Experts of a small language model: 128 experts in each of 14 layers.
Below are experts of layer 10 (counted from 0) of a mixture-of-experts language model. Rows are named router (the router's row for the expert), down (a neuron's output weights, with its number) and show model dimensions 0-159. Each number is 500 + 50 x the weight over its row's rms, rounded and kept within 0 to 999. Numbers have three digits each.
After each expert's rows: a language model's description of what the expert responds to. This comes from a sample of Wikipedia text that the model never trained on.

# expert 54
router:446471510506438443544372403472602507498410550558590559491470494519465550526505472500533493492552419473461474483519516528488485473528559504525535537428436518482503381500446402555478499409530431603495524556487471517525581526572609557517442532445448441543472536556496411460467421515495501561496564435548539471539546385466562456444440492552507524470529501555472450499456522475528446461412558505508439562540522475463447556464436463531524470527439519469455560524528593453572388511400541
down0:465529494453491592482571490458567476552503515509479495478533475510451508439429426496570435389511576527515441613506500502505493525473439464503508442500468533506441600435508540333470465554500555491546489398424580442411515388492481467517540449460453492555515537469438506452460522532483490470494522477503383551507463537494450476546519511620404500496378543470530441474445531489484633512513465499559504414489492539529565499560472488496447424423520497519477633490488415529453499527444499
down1:435494497531491456447485550455516473426515589378476600558501395537526566486510585473523435536507525406436543597466471539527475472508438431504484417513500552537515422489412503479457496530471540417405536512559532511470495500556469558541445475554508528471553521480561439499425460551495448522468505461554488486548550440572552584514613548404424479498475470574471470498585529503597579546513522397544534474590489579600573393483519570465517533488477477521490494514570513490524553536456548
It responds to: Spaces before years, CJK names. Space tokens before years in dates, opening parentheses after names before birth dates, and bytes of Chinese, Thai or Greek script.

# expert 16
router:497549564572461545525473500579578557453469556400468445363471547488435475515510454466464477504504531479501510461453494475551482572407445533604428487493436516435537377450475576497446481503532575495485444432445535394556590539474463522514547567564535479530478491532431522480556424508425520499446496521522532479505549457595390446451543532602478556452532487524519518484463510553550466559553486607520425570525528471535488472536445512549535624485515451476468522513575475588516573559509447
down0:522480565489491580547431354482546531447474491532397445503565447547495421456475516514457533490423548440433541491441628467586420476480490481529491498310498487563470497451511522564433587390513434436437472594460526499477523538515467551563542498516486440456525478610503456463500508523496530594504570528479471430515530549543499514481529475481434522496483493478520514584487447473468589519469554534463515545458456385500477434516467483473532446497480414501538416505482483497551531422589552
down1:456566439458523415509549524570541431599444508536593531521430439595516425518502473424508494433417551478493460449579485494449514419446544539531518471479491476507500426506514439485476445512537592560462434460559455480473500408607566437519511461407390481562559502430523547503429546537613458533509531524447469514472544664436524493500440524481516587442462588466465501449568508543536508530539503473427483446513563527512525487523471523522525503438562458563479549526479492531473452387508555
It responds to: Numbers and years. Digit tokens in years, ages, dates and table statistics, such as 199 in 1999, 17 in 1760, scores and vote counts.

# expert 10
router:460447435512514450523525404601503396566521594437470514488442426505583477525517493500463523497480452555499426457494406429540475574463532462494481511448478417416521515441507462435430459507451586549569426529480527496531571454518563513545481568542521431538577471444443524463546436465472508412525530437525472483532445463415520414595527556525522563494429420463459502531590514502535495474509573501475443446508500540467543581567423513477479457505563474478470462618545483517423433403545404
down0:500439577463497567430478492467587513533446458487443444465482485429550515515525521415488499499497490517441519550553498441485558629541533604518512526530498544521575457424461499462497519534520502499489603384467476554496520465507542490425565500527572467476451485503497546531509521489431331514450520533383418418499472566534541519496519433431580562501549469460530457354423484530533479454427496420500496370477534548517532519490528528581529506463428504418517528556530541432535561491466588
down1:485549556504471540493539431453478526464452563499371443488433482499511396495535492490479524509527555507491624471504551548479578544600481437437484531493571507560577572455434535527439488405556545501480530572440468400422503576451513480538517542531574438561502566512475530559448453512510521468402548587552569510545406542522534496524569521459425521538408433501506588531457477478497450515470525497447472465469589527557535408517439437555519566547509508511467548558552587376482555494500468
It responds to: Consonant-cluster word starts. Word-initial or early consonant pieces like Dr, Br, Gl, tr, J, Y, plus the ric in electric and electricity.

# expert 43
router:467499419519462413435600527472591555404530482463491468473599428467421562524527499528583513453490452444552391530441472500527503548412500461529525495584467570507504478536482553415452486499413536502541443503519449435516502525468537477546511515520484472542565574462399579479572489460457563483479504446542526505550483472546580493515548492623486426445463548508483541410416542507482533571608502548512495430446544528507474420580420530568483559414420430521480577443449530496525542551462493
down0:448451569547537516505485525493382554546528497568559605501465451522466501546500470533507498494555439563483565443481465549477562542456457413445495485475539563409466412542540581500503420512487526540462465585448502449574523421461546407447473517319524548447567536527452487548487489438540539408489474515454464496569558486581470479404549491560516523475536497542470470492551464537520501387496439405446454480476501466569490458501540551510416553477495554538414443523504512465483434375458459
down1:493474521406487436511556449515408546568434487396438454514467514474495541555517572581575494481520541487495467493405491486453559540569357481593491446489497504461388401480410563511503449582466480566543492525532444443503482483505509521470490468542554489516488529509537560488513532468572557528592412489487510408532564463441541472490433502452406515404578507445456492476586499456478447517481522436475490515524554556422369546556615429451507498438475546529454453504542592486481471496478504
It responds to: Numbers in tables. Digits and spaces inside numbers in vote and statistics tables, especially after thousands commas, such as 1,047, 2,067 and 84.51%.

# expert 15
router:460560464505461608561455447441465525547416521585510414440487468500527462486482503507561515512557413544483388474482552554507416522511506495455460462467438567506476463431509560448424563538561546482590598575498499567489435531518545466492487433434617585469539549441542522505559415466481482510463474435485610499486558472514471559439504470513488554530497471538475444510553429482543473616471525502484460520546555564506516522547637591547535557395551524498581485421446440495520469496460448
down0:494501440522469545479463546511501568563444494536582424475399534471493520508467550564546562523538609527554475566480553496578524481414539506528470431419432522437479490533533481456605502441557488511517540450528603472429449513569523555468518524483590596504490649515453590517525546494507481581525541494447576526488534502532394550417483400449457515416512575535524509491540481539498495502547518510557411548513398562568404460511424466507572573480454550457497499499572572468532509488482448
down1:437513448518515410565477638471448558571518512563443457523486545531396530465490611488551535489449528472420548528585604517558518529453476531546485524432532475531530449554577501488431596419500491502488478526525506488505477479500629439483464450510551521514501546654456542581438506544605588460548448505527511539502561480564478470499503477468444464527490550508546486444512556583596528436493584499565533543530516579474537517452455520417574458399545550434534512502555542483494495485506433
It responds to: Prepositions after nouns/verbs. Prepositions after a noun or verb, before a noun phrase: of, to, for, under, during, after, e.g. collection of, time of.

# expert 23
router:567377597484516457484548422478403537492503443436549578594532472442502497434519509425565558529571542573467578561535520560568512572474449487490538499520510463477507451531507574552534561464494522431569542464560476567471478541505403590511489553498511588486498586502444498476498579584440545482511471514385489568537498466538544546552532503470458468512577497391508434465406533427559524528487515550582551446443534557594409522492566491528451431483454488521526551477504515538463504510439411
down0:424523521509531494544513432507488507454594511372556450547492526419476532514479453616456480480580452466539563562509436587542497545418499503517561559462563436441523590448460483500412499459517614517483583448476547431426440414474507582543545556458469556520511444470574517480528591465491501556536462438496435519443507485469481522508483449399471537424418462482385504487498512485557520387530462522477473482510488435497578574547600490544476543456428473481544493447398539484488441500449477
down1:441412417523504500425491560494512542460457538485499433508525454461538463540564402469568528527517525547537527511433531405535500536522528594507417521459528423513477476449602466475557558460546554426531493458440389502501507463460472565507485494436503557539566499499446459502492479447471545467497543476426405412552521509533574487386577481531501559513552551424558442509577436488379430582534556452526435496459586480553498468526414573435502458498561492483470594560377460498480448533484491
It responds to: Auxiliary verbs, adverbs. Auxiliary and linking verbs after a subject (was, had, were, has, been), and adverbs after them, like widely, well, later.

# expert 37
router:473465481564457387469435482546482542584524430551492499503460536490544447462479484537527536477427494599453560461433551454435406486523543475541502536481552496472511630524587501573496548572513494479516595505539444428491497452434351466537453461433534571539499521491504526444503465531564515438567482536483426562407546533599492551512415475489512587516464519518562514442396488462506560508564560511475546516431528429553532451481564447463446479521410494466504540465557628468542567550533527
down0:511547531493501491519418410515430559473479483564418593537415536566457461503462461467542521419546575476488436508486479427489476499373520546519478429482488521513623513540518466460467500505440453467503564559513457555475535428466398533486453480511456495428522360531494455576461519401477576575474481486471520494466432558488525553530551497543497525491509501522518570485572514410467528520474488500382522563536452503436415576383438602414499535359471478513499448478447500507480514441458468
down1:461475403487587510472483508490453535552548474440507547532564471565582441556553648575493418452490513492533558494489553558485464512565503492477486483560460541579429428425513531465481535540476525476452446488479541436543514541495588578560450565396534510626497409466458389528427408551513478578408534505522542440480525541526510438479527544553545530522511518509403482478457493459474441458493461504472444516610498587552477451501524534515522533409533425536623529527485439473448490521539448
It responds to: Table pipes, life-event verbs. Pipe separators in election and sports tables, section heading marks, and career verbs in biographies, such as retired, joined, moved.

# expert 19
router:521547480405533501551534447446487509516550408525482483589509390400447473416550525454554458497480485428577514399525481463517634496521480515479462457535530528524483471446483413512545545553450490457497454457400525516502500511478545480484578535595495496504529506574466481452429503499487549488360434500554506530545460488530507576591468560488504587477413459478509452535560521621590471455548534557492474474494444582491473554430464596491596460542546386500503476463442439488489520437546440
down0:536535575534496455604400499410480557443477474498461511570545465481564490565377513421578476426466584503504435563474495548580558476532524564572449494446532472501550521496526422478491500492567466525561467432559502451403532512408566543461465538467546505442546512551494514442438670497474468548484523473515558553479527404525444516480414526513445540502439391561419496427535467491480438514561603471510499450467499462495550508522489426562432448528498464427503573468455550475501482546552474
down1:453490499511527539389573502505479538516582402460516550556544539522475524478518472417442487524482503534588487474666500485417555455429551581474489406504632563478484441421542513515522535432575476585451577529519515545482429469485526501569557391532543421561496547482471522476420499454455417464445467448517445452520486490519459412597544481455515513432480461502529517527588469502482508434460556564478522576525494555437500603459519448545568502519536485463539576565481450590495482497473508
It responds to: Vowel-led word pieces. Syllable pieces like pe, re and e inside names and words, often Germanic or Slavic, such as Airspeed, Schreier and Speak.

# expert 44
router:383450429474450430603479487478572571476466571457590518459407494522430472479490492521558503461559438374519474522544532516521560464553554517464562495401438493521540458598470468521513486477534443452412526482457442509499569472484569460562548532546489552470470530545514479483580448459566502595474474461430469418493543459547462524567572490554506518467470552554544606482538511584454421440487466468527536457531512499468497391464424514497514498457394461439475456436499477372579456463492553
down0:528538513441465525539599589545409526413482515482479507587458553351557462458516556545483611538527552503563521513496527542495473496498468600521473476517461546465466525488507505495426495534660583419424502444457549471535536483549483517494479463393531571592545473478527513456501519558494460441556529492456522501548345555443463416475475500468440515519559588503415537490470473524458596475580617474478459512523465528428446537488570482537551462542444458473505522464552471566515491494548494
down1:557466518532462505524481557485521493507494541520415525500420534488417424440506491458568420540570395595518566457517500447565383433503511542474517488586552560465499505486449641497472494506437538538463529542480478538466456490483442511524417550510561525554562426413510558500514522581473420539469474630418422467464523548507471481558504548408507519485487536389497507451471556507478485573527556423502627530546492509514510569547502547520507488462539505488386394407502447512509462549534574
It responds to: Spaces and parentheses before numbers. An opening parenthesis or space just before a number or unit conversion, such as ( 1.97 m), age 18, 1997–1998.

# expert 49
router:509453551502446474552420431462501554564551600441460457495468558464498564526421569506401549512541515519538448507505418474476479508512472444497473499446436475436603584605474516439494530632531509515471496590534444560428376542544458534501486513491537495522557487445511375412469427473383538456436532565564491462469532566544535555500481571475510555435432567519415532483543492402509453544474579578468503580494533515503535510550549513494443440429584538538489519517470504556495502540496479
down0:508507557497568520515522424474536542511474514524661324430418485455418456510540545483460537531464525431551445562593516429571533518571572603517417428447455530496511410472526500547517510433561579486514553512416520459491517442402511506521542537493470395510464483505536501568393482505508536466513513531513496544484469473409621481505491567495473556481581470454458483402530481567565510486435486502497578579526473493481470482505456577485428415556515526556519541520516504494492522493422477
down1:482439437511531515461455502475470525507539489476395521623536420376488457488477407554550469515567507420442417475542490496456498492417543601518490464404499493518479438523522503474528508569540491520532516504504501458467397421481539430475528524433427449404487520477415476494467547494510483476528511499543579634515529574613441484492460504448415465496537461504428416515496506546426352427475553553516578478528551571557512506562479518437433459373470481479524521516546509487424477503498493
It responds to: Prepositions and infobox colons. Prepositions like in, on, at and by before noun phrases, plus colons after infobox labels such as Born:, Died:, Added to NRHP:.

# expert 38
router:475580535588462506502419538523487407472557425579462462515518483487435496516587401516479577464483608506495541427476422534545495453499466481429489548561511360569491514438485521426474470512449569525467492434460445425510614508495607544526554408552499490497556594510507489475481480533477454560430489448489519586541472494467403531541519523500516431437506439495406518484473413547421483503508547521517553482583479513508544503498517487441518523515594493403433514454578599569520542556522422
down6:423429490500524508451438486526498373540470527581499506412460536537533515497531605543459481569606565589506505486462523528479472502471482412523447468544469489532441463482400489468431479508489513521475468481589550510507557542444549598441515497500469478476574569500484589491456457444661524596479532514521538512492470559391528451524468481508581431501538568430551475566556447490483465558506519514411546568433621487533413573460482576562420492475533526466582434527516475446462517479477520
down7:470437569529555436603492565506477474535473487511629467522561532498490610536475384482532582469480594474591481414602537520553574564508515432541517477516449457444545367426534503498482623494472418471447471557492475541457496491491566515485596490499486455532535503529506492531495483458541553425427489557479483482504525544529568502436466494517571486506500464439438418493573465532464460501525505547488510545510496505393412486477504548433477546419598501510527552561529514572452427531547379
It responds to: Sports season pieces. Word pieces after hyphens in sports career text, especially se in off-se-ason and regular-se-ason; also final, debut, leg.

# expert 39
router:513456554576410459422524475498490448418441450430459498473465502489535520531427409444543496528433559485452554457542568530454431563433464597409535517424437461484538494504543521564454528507450440443587558488536468564487580568494405455497437546438535477435412453474385528465502461388546454557476511531475467520469520491555467556501489543473443560479458530542537567587504479584518507435480532495562589433429525520631532486536429561502474409508532493514542564528582490470497514479459468
down0:577488518573496409415595570520397514531449508441465526463631513498589558424379577491404488497500490497513470479586467465457554429458423477548536557430482519494518465432497499463520546495534491433514556533400492507474498531540410516509472509463512550498504535476443530435513511478582517449549437503481442519617601543593491480536479466431420553490492420491440425500512487453397457534510597441564518519504531533535493519474581515502569515494525501527494536560572573496387544439511499
down1:530524532505500484536519453481432533492463458521371525525507463504507457485493548542513502445578433420421476442562516457504500519436569552574461500541450471489550504447520538472533532505457474515520568569532363519465423514512464550545498469444390421401495493513444593443534400554567507496447464448473549532505593505532526528507583370363474464497430441556531482547454425534531478522560522527495569463427411503546581508465500466466490511498418520588473526535532441540371487515481427
It responds to: Verb endings, past verbs. Inflection suffixes ed, s, ing completing verbs (pleaded, draws, invested) and common past verbs like played, won, released, built.

# expert 59
router:496491601554464535414513546506488551607534518473463492421510504519479438539507491455556508525570521538429451514528518564507494557489493430451562505457425540518544506561415546445417498482459494476532573515528450601550514542452490479476438520435539548487548544468519523461450515453474461492486468394527511493500578553593400533420474523482478367503500548599413499547568565419508533494457551530515514524458538489547426443520517558440549369417521555505606599400451468484496543449440437
down0:544441549459495536515493561416465575545448517501443430513318422521567413484417567489568533459467538565540513502434532497525530529373535496446511513489472628539540439502549515502548462505595528477550551388558494513533436574542454521542593494538575554566537482466488517507514501498544527405549485561522560515422482431529427503449487410530452474513505495520512496423509493413528584493416525569498590484508483599473465482537499540506421483462448458500445411487517449548503465502483535
down1:512548428493358521543517504525476474455495440473502511481507481547448550578400474382528497556326547535487498566583501551541448514499432521406523455471547541502497442443458476508556498459477522502564499523503476494456616506511537460456535518447542409464471503529429452577518455570477488482488513573515480452515434511360447487518459506549436494511558536514441486477437536568546492469468514493579581505499501570508496584498400568486519522527526440394446479574417525475616406522534475
It responds to: Prepositions. Prepositions introducing a phrase, like of, in, under, during, about, plus "us" inside unusual and unsuccessful.